{"num_hidden_layers": 16, "hidden_size": 320, "n_experts": 24, "experts_per_token": 2, "d_expert": 144, "d_shared_expert": 0, "hidden_act": "swiglu", "moe_layers": [2, 3, 4, 5, 6, 7, 8, 9, 10, 11, 12, 13, 14, 15], "router_score": "softmax", "normalize_top_k": false, "routed_scale": 1.0, "balance_loss": 0.00945, "balance_bias": false, "router_logit_norm": 2.0, "init_std_router": 0.0178, "lr_router": 0.000352, "vocab_size": 2379, "norm": "rmsnorm", "norm_eps": 1e-06, "tie_word_embeddings": false, "optimizer": "muon", "learning_rate": 0.00943, "beta1": 0.95, "batch_tokens": 32768, "max_seq_len": 1024, "train_tokens": 245300000, "max_steps": 7486, "dataset": "wikipedia_en"}
Below are experts of layer 5 (counted from 0) of a mixture-of-experts language model. Rows are named router (the router's row for the expert) and show model dimensions 0-39. Each number is 128 + 24 x the weight over its row's rms, rounded and kept within 0 to 255. Numbers have three digits each.
After each expert's rows: "gets" lists some tokens that make up at least twice as much of what it gets as of all text. This comes from a sample of Wikipedia text that the model never trained on. Tokens count by the router's weight.

# expert 11
router:098102090163125148125165135107105153137124135134112108117105140097129131092148103158100111129121150110154172106107123129
gets: "t", "z", "el", "ar", "k", " T"

# expert 7
router:159099110117108127132132130124147108125133095157133150125138130115119167091123079073101104138127114112114145146164136064
gets: "-", "|", "o", "ou", "–", " A"

# expert 16
router:166120107131113143090129078115110133142101138121120156086095113155120147137104113141119127167146144095097117176162126100
gets: "s", "on", "es", "ers", "le", "les"

# expert 2
router:115100147115169147120121079114089121141147071092117133091125120144136155100123116101095127134120133134110134131187091147
gets: "m", ",", " had", " has", " have", "an"

# expert 12
router:174099142167118112160164129129107083132147128129109135138122120128105124187144128183150102146101069156172084110110170152
gets: "v", " f", "c", " H", " t", "av"

# expert 4
router:153126136127117118135084124131092114115117146107157112134148142118092174139083132078152154145180149126094144166137130115
gets: ".", "s.", "es.", "a.", ").", "y."

# expert 1
router:112147129067139150128142109121151129160152151135131115135157121166144108118132153116149124129129138139130137100135115124
gets: " |", "|", "-", ":", "==", " =="

# expert 5
router:151133172154112104122127155096107108113096107108145089166118103085106119177134100160125082122112110136150097116099139180
gets: "ac", " p", "ig", " s", " w", " c"

# expert 8
router:126165150114129134139131127151124138139110135088129076076102113102118146127140109118114170162117120117097093163132105115
gets: "at", "ap", "ard", "end", "and", "ag"

# expert 0
router:105122104097127146131077142178127147153130139149138103105161153118168099149120159097107142124181150128151129146133079137
gets: " the", " a", " to", " of", "'s", " as"

# expert 23
router:146153126115126172104105103117108089091103163155122103137121141137172139170133154094122165113114152098106163166120156120
gets: "A", " a", " A", " an", " The", "I"

# expert 6
router:111113114164131117135140115106111092064095116108108094088113090114087137132143127109126087087131168124136103109081127138
gets: "en", "un", "ens", "in", "u", "i"

# expert 10
router:123119115160112154141099122085145084115148111125121141135183156122092176090146098154120166090111122168115153164168108136
gets: "ch", "ter", "er", "y", "h", "ist"

# expert 9
router:086125138145126086135142152154156106115097149131123104099106117106090137108094130125127133099126125148108127132151143141
gets: " was", " is", " that", "ing", "\"", "y"

# expert 15
router:137110121130106125160129123136084138148130131168110103145105158107169102130160124171123166156112131129130148084151098108
gets: "b", "l", "n", " B", " b", "and"

# expert 20
router:135116100110172114135167131117129130136120103147115113101100176114172141154100097133107143101135134105099127063115156123
gets: "e", "o", "5", "9", "6", "4"

# expert 19
router:137077112127117132141135120146110130129126109165087171133118148151102126146176132121143137152145087154095132077065174141
gets: "\n", " (", " ", " S", " E", " N"

# expert 21
router:076127135121168142086155149105156108162125185148126127105160145126145137123095117129172140124138115151154125183150113114
gets: "ed", "ing", "ated", " of", "s", "ted"

# expert 3
router:152100150159108178139144128154117153106140113135133126130105123126135129129164095156138068127115098167085128095124177146
gets: "l", "ol", "i", " L", "j", " K"

# expert 14
router:128179107133149141133141122147151158084085153159120154168134117166169161137085150115095143135153110102120158114155113101
gets: " in", " In", " at", "In", " on", " of"